python train.py --num_hidden_layers=12 --d_expert=128 --normalize_top_k=true --routed_scale=1.0 --init_std_router=0.0234 --vocab_size=8993 --norm="rmsnorm" --positions="rope" --rope_theta=10000.0 --rope_fraction=1.0 --qk_norm=false --parallel_block=false --init_std_up=0.0609 --final_lr_fraction=0.0 --doc_mask=true
Below are experts of layer 7 (counted from 0) of a mixture-of-experts language model. Rows are named router (the router's row for the expert), down (a neuron's output weights, with its number) and show model dimensions 0-63. Each number is 128 + 24 x the weight over its row's rms, rounded and kept within 0 to 255. Numbers have three digits each.
After each expert's rows: a language model's description of what the expert responds to. This comes from a sample of Wikipedia text that the model never trained on.

# expert 43
router:109120110153121158141109119189110177143114135137135119124136120125136134111114143170166102155119105144165187117126149129085119123132099106106150150132158144131145092143113121127180104094098184
down1:130081150097150140139103117097094080074058112120133101154131155117147131136120135131143133149095156107116112117147136108158133141154151091107114124131099129119122164143170111102132101142100160
down2:124123133075149105134167156119091140096122102090138106140080105136095106116147085114130123122171115138159122099111141098169035098111087175130124105120133181129149117118115078152123109185130106
down3:151128101112146109121104101115123148146113115132128115151112130130124133140184129066148111123122087122086118123079108114152166124125126088141152130146147124149118109121126118082109154147124094
down4:162118189180100104099081102088117131139109140107129099118159138172155114110136145134123099144099145159149113071116132163142127149151120133150116145161146095123130136096105130119139103091107152
down5:136137066164156126127126154115115118141090176115102137152127176123156113111178130133146154136106156113170106132086101090065123139120107108154082111085111148141154118141131090129088082128136126
down6:169162174123143078174107168110119125133126126111101161147119125151146099129129116176114143157091161120134086130095121136136127134110123126072144146090126134140145205148098132135121134055145156
down7:129145113115124092111108136157133099087111092122159170125147128135103144157138101153138153086130179157123116147129166119099090103120110112111125095102135149124156106124131126122118137125148120
down8:101181112188166109112140096111141104138129102146097095133142115115154128142102099079110125129120129068136109102084119123147146119094141118110131083105163095108085166121098135169106169160089142
down9:144104155111113158089170144075115084109140132132108152124097138131144151156104175140161176133119126119111146079120117119152106158151141115149108144133126165130163143135141134097161097130171098
down10:144111148103123134126102138096153136127115116135097105133129115143115147137141086145127124085159141100137079139119125114118154119158118124145103129112123093129136149140089135156147162179128151
What it handles: Word-initial t/St pieces. Word-start pieces beginning with t or St, like St, Saint, et, See, t, often after an opening parenthesis or quote, plus digits.

# expert 41
router:089122087144062120129128115149138146117077124131117105151187127107129087155176181114152110105083136110106150146113109154063138168171161104123106129121117073157103160101113129158117114117101130
down1:156122143164151164108111143093149147118159139100133126124104137158118146090091140141094131105109093147105163094140165112105116092126135128080140101128119145136115146136114100102134162081156125
down2:138133113097096118111112144157148135114156108149113139167135109141091125094139089134128139119127123109143093148170159136130091141130117136134130115131138115108109170120110116098109121113126155
down3:141122090111120116143150090126126096139156143117132103129121118153134100159099170111156162167088156152110133142106101136151098102092113081114104163124114167140101097162162143135123127157137069
down4:143138158113107144114136139202163099133127127121126090199151124114083124119114116138118158128121063152152111106132135149139101129132105175135118135117102183149112140106158149147092098128150136
down5:148106108117150082133113120159049109127120099175140116122124152103131091074137110115107149149165113135101138114171096143139142065134156114174172088112136147145130103156137093121147092118105146
down6:186107158172150134136159156154153115165098169123130105135119136122102139099133112117106114091120128124145106143111132121125110121156125138086099145091135109126147143129137142116132126141171181
down7:146144132134156103150107133128117175157111157163135132135100137130122174114126149142118113115071127143159137118098132123114154092128102099147157118146123111129113132123102165142132143143148097
down8:178149107129134147151161136135077123156112103154163122154162128115083125077159162086138129145135127116122123117175146122120177123152123112144122138136114123155124175131112117158108108103123141
down9:105129096148174133104095131130127144094145153137117095160153172140117101112118126119138155150152139096177161137111079101102103154104110134152153124122153158127134112120107111097081108123147182
down10:076095151139093131100136128128101122097132077207104131114157145098132197169145105115132132132130121154074139142126174118117122126179139128166152113121116112126146148134158130112102108131168134
What it handles: Short name syllables. Short second syllables after a capital start, like L-ut-on, L-ot-us, Kit(chen), plus table pipes and spaces in sports listings.

# expert 38
router:112100104152132143095129131152120166107098117137097107123106166149073141106167120108095101139126116147173165154153145094136107134136115149097159123120094111139113087108122160120109140086099121
down1:179127143130157164139134138184149117119137153136096150115082110116156131159127132130083099114106072116142123112150141150134115101159121132154117095088118097168131118135161159105098116089131166
down2:158134138127100129113107126133131089101125098111122101161144132126119156120139133151127147136069147159116111090129170119172130125109140127112099147150110110088137125081124140134133119117158138
down3:120114162148157142141110141114074150130170102131103166160179127086140126130129129104118130134121113083101155124123099113105086141157115093106117124110140110123157142161101111107150141160128129
down4:100105153142129134121192088162136181111146165116113105115142121115178149089162143113144113155123139171124165148153140133107109134157142094138108135169109100109109131092088131117172146135173126
down5:129096109140156132112116131153093109120152173133105112103128177125141108171111134140085140087123146156154122165170152132147125164095118121121120101091092133151159159112108113156152097145146144
down6:122152123093135167124132147118140088089106154182131117140147138168140122133109084138142174120108150092134149101100093142165125164114175096107137143127154126171108084122115097148121146130138155
down7:103099132171141156153125169119103128115136107118106099127160110132105126127124139131114148109114108096094137139175152151145132082097113175144129102120151129165145159163114126139102153143141060
down8:109102119129095149110167116168119132122150171121132169092122131139129099154154112174103146154118165097120115127164093097146108138141104102113101081138103107151129094135105095143114142106121163
down9:116119154155138102139146102126153102146121117110133135145112092131118155138152138105100137160101147124155139121126113100135129136114121098092099183109119144150164117146110122109092145129138089
down10:120108105100108134135091103125134128129140139115141122111107136145134118133116115149170137104148118201144123150146123165122160154179107079143127119120132110150118095162167106086114108121132113
What it handles: Nouns after a, word middles. Abstract nouns after a or such (part, role, term, status, such) and mid-word pieces like d-re-amed, St-re-ets, Marg-are-tha.

# expert 13
router:114120124139142166085126154155104181141147181107100124115177134123134115101127150133130088115155140134131139116151121099123092082120137121136107104109124132162135098167111194154117151095105135
down1:111139115154125123110135154120117147118136075151128127117067153121120160101106130135109145127150160114146138155109121132118134128152054143153127139115145133155131112154117125109118158127130134
down2:139161120133153120095115067129134120140107158109129174171112125095137099075128085141135089157176114149122137147139144085146152157127177132172135113100113125106121116122152135138102104173096119
down3:134127148117121084134135081130158087147119108127103148083110156127140106131133123106166111118119135114119121135116118128109134122137166087123127150136114135119110118134132117132170127133109132
down4:098143173098117099152096152135104113157107142131197141143161138143139126154177071137104112138134127130198142150145145173174089115123102167145141115125115123141115131126135127139180125094143131
down5:161104098110174134137150107056147134113140106105106116135088109125121138133110143137113135168178189112142113129117158137153163109161113172100078137134188113184121146082164152147147153113125132
down6:114116137162137111142128139140148130138094138132134148097130126103132125139096175170098105135127115148095131081111101155168163116158125091099112094153139125115136172098116143096123139129105136
down7:105165139158155124139134118131072165109097122186098104135153134091142109106109131112135139147107070139102140141126100105120171166144112154190106163102154173124149089145115129129123109106152120
down8:091089116074137123115156130135089131126115127131113187138095131144119135143105143168123157103097118128118166128139108122147124152131103169114127150093127127149116128121138167101087140159120144
down9:139076099106148135135109180151128141132099139146117129119136123085135102110091123148093082141155131164107116166116109116090126154116144187134120128123130093158138069138110121148133133131106190
down10:141139121126137109149115094110127120124146144145116104142129123183127103153134092141159114135138150110166093125121091091152146122152153131123121124181124090123123127101123150128150123144093110
What it handles: Table row endings. Pipe-plus-line-break tokens ending Markdown table rows and the |---|---| separator lines, plus occasional word endings like hest, itt, them.

# expert 39
router:149135145144096120132080135158120150101077137138135112186092178152086099169144180136117124160119098138148114095115149127123122107144148105096109113124167137141170091135110155136169144096135118
down2:097138126116192158135166177133116116129140119140152101144171156140142152102120124157141132118132157151118139124105097162164105148101153159145138134111089094158094093149131123128114099112115120
down3:127158092165132112165103155161135112106157119112128151134111142123131099120076142148195159118115106119107135145130135152147141104138148149098164131120182138140071121122153131147127112146111123
down4:086141149096140127143150152155109178120131122132099115123117134110133088135135138157150124117101117192187130144124097113144056082154129095134134096144178085133136109126135123104146131149115107
down5:136127127136109106091070121104129114160150160120100169139161089108155142110132137125117161123129142091109104146124138145118160080100120125123143115141133156159101134100099111145101158140120111
down6:100121143105135175075128179126112130110122117135118169087167117129094114143130123116119121148094111037137095119111108148130093111132122120131132145170162120163140155128149128117126104169120133
down7:089142113104154105135129160101107123118092122154154133177161145089124131123163135103139091121150145157132168141125131090134075117141088130131087164113131142130112143113129173132122126117105162
down8:091127150128129146145124134146076131137123132110103122139191128124153164128131143131116131102130155174143146119206144178149122132111131116084120134130107106138119134115128100172141192135130153
down9:146170147100126155129149178118146133138110154090147147141103162167156099122158122126107130140160108153127096087094102074108161124139077127195178119157118108160103104134153101116121145155139115
down10:148128130102147138146100120084138149153141114161104150137109141132123134127119077158098134095109120077172116149165128136120144110104106153163147078094110130110115149185109119078104133147147131
down11:115129155139148107142128089105144125122130061159134094183117110101127167109092136115121124075131122166160110180115129122147109150091121105186131120131131118105156137111122126104131153153163109
What it handles: Name-opening capital pieces. Capitalized opening pieces of surnames and names after a first name or the, such as Del, Col, McC, Ros, Columb.

# expert 58
router:120130126164120133131114149135103148085139181112123096105106155093134137147106130172129126145166114180137143116083133137087146144143122113097074100125161086158142119121139152134099188103108155
down2:109089086103148141106116149166114107108151126158096097156071154111157114149138109126124103071148126080156116090141124105146152114164120077126128133165123164143169127124110140126113156155171112
down3:117117138159150121125094132104143089119109198130146132181097124147111081173139143148102144111106113171141144173085103118172143167175155147147125124128182089130100095113148164105100108119125146
down4:176136131121111157096147106096130090148108101128116149074143143144161115125171143120141102170102131127103130152104140129098099117113135168127146104111119140139163104138128145139148155101106097
down5:123112132035161117117090110131160159134116109128132136124162135135108155111156073136151128119100131141125108132131099117162102170155132138116164151110169131124141099156115103109137103114094157
down6:070154161130147160081174151094131105151103100147102119118108150098086112140105170143140057140110062083103163142112138107105141066136125156154134119152131113144096175134131179129130136140108132
down7:134130108160118132131137125173135130128156132094123110123144163145144098130111139152144167127101107152122154113167144137159153121108090117114150152129105075125134101118162125147182094144121145
down8:116122133145070164160118113107133129139158072109118143121121129126140077109201105154133145147108144136154150162111110145106100129096106078134151118113160153125131148143137107106145146107148157
down9:150106121089118146160107110108139131131127115110158140072145100135153128121109113157099120158136142117143150143177128090090086140124125110126115143166113141154129121124112125153143141156110112
down10:138159137112141107121133136092097098127105108094184113162131120088096090093109122141154089100118120101117133136133157178109123124136152122129134139105130099099135121144144133120092117175173142
down11:137167108150189092165152086081113092149152153132091151111143167129114112117138107117139109092076126112042102108112157103124119140102139155131149122095127131123109111122141104154139100146125154
What it handles: Sequence adverbs and digits. Time and sequence adverbs like later, since, However, eventually, digits starting dates or numbers, and the word piece end inside words.

# expert 36
router:105139122141125169115131127144128156138099140106122120149148186108112131131156115125126129127155112141111119145163134132095092141139138109098107152139105148162154123094120167123134122124105142
down1:106116141107160125149107084112122075119114155171145167189143155111127130145145125151111114153158141129107101108170102141132171145157105086134137106162132138166125144112140123125144096161131142
down2:109126126150119120121108179131157174148118131119171140103152132136129139137140171146170122118129103154198179148090126123143119136145108153153121142146128127082132148101114120073110131135087103
down3:093143134097137119159140154149126160141120038149078108136125097130122156115130129152101088069143103112159123085115113125119140178150110182094166122094141117102146113152130124153126110154138115
down4:129135125112138136141143133128108081105114103152111117130136115113103163129130107119139142109132084079096152105074134113114104140128119155112162162119173105139100143136115187132144148183146183
down5:183165168098169150116151163142142107093144117170136186130089179091107103092109113138144162133119107144128109123136118104113125094127143135128127107146131156106152147135128166098135116142157136
down6:129098137100149130118173145107091091141124136137124163137106171171111151129140158113154115151134080079140122087119151162145131129113120117106106110090116126129128117146138121191139128092110148
down7:117099163110130076133139100115139148145127158137151098153175101096111146161140174100126119113155137121146071147103141142151147178123165143133143120141093174131136108133134089113114124144135145
down8:149090146142130148159161137145113095097128150104127102121092145129139160122084143070117134128074123093099130115117120151102137157103140174102158148123120122157087142139099079132105112183119115
down9:137161076156084114132125113077163157133135095158109138164141121110148115103109161134108104120097131101094142134133143129092114134142133164119116128122114141166124115095103124087102118156153108
down10:138098088137141100148138090110129114118092145128144102151137165128153098165130097149097126086159093139139094155142157122145155109141082118148132135134128148125185087133142068116085060082151134
What it handles: Name beginnings, foreign script. Start pieces of proper names and Thai/Devanagari byte pieces, like New in New York, Nanyang, Qarabağ, Reese, plus award words like Best and Outstanding.

# expert 28
router:108106105155139134127141128126114137144132159151106120148141112094104093151129187107139126123140134141094162089145141137155148145123106107088125132094150154117125125123094149140163150147090126
down2:164086137151077172144115093134097119152118144104153115118164169144089136095174135157105117158127146122167101141129171159109120124124145094119138144155077125115149089154107121145099159134095157
down3:158170130127138126106185136119127106091171155108100140127117169136169159139142110115141135100113199159122130146141139118095131117163135118095135111157156135144122080119147132157100125158112113
down4:114151141144163150081114116103110107130134134185129086150123153122125146132148142118177172104156130189151136126121142116098161111162120111100125114156146093143134160134119084144134126125176130
down5:094122129157162089134101103148129116162095107176148137186105113088143093134141127130121102144101125136144125144142133117143153108140132142113124107089113121163149158175100105121150129133121095
down6:103121113150130088127122147098117152138187148142132127104071147120180122120121164128129129115152120133095081108118143105161138126167097125134156096167107135139155106156142114156115111125109101
down7:105127145108144077154110111148157134100105106151107141180100101165151115151174163162131120166146127121150155120141128181074150137158130159157135109137139168113131120130119157118145123121118134
down8:141116104092163092112112098097133097122162117116182147164110097107155123135188125140135136138138114108103165149112096112136156129107164165107137120165090155128096134109123109154097125166176113
down9:167157106143141149140109136131142105129114161159113101137142096137173125135127141109104085124134144154137120164124143147144099154103144145154129151134145088161138131135138160130138133086132114
down10:143121115117106097100113126134132191121189113160127132200141092139153098161086122095121152144153126170131119128100143132116149075115192134094110115100142136140145131128143162132113130110158138
down11:129151114119144167158147137083120157099138099146144118106144137110098160166143107129170062176179118122124133103132130127091143135073140136101126128116142070127156132176094131134158161112117113
What it handles: Month names in dates. Month names in dates, especially after on or a day number, like June 11 and 25 November, plus scattered mid-word fragments.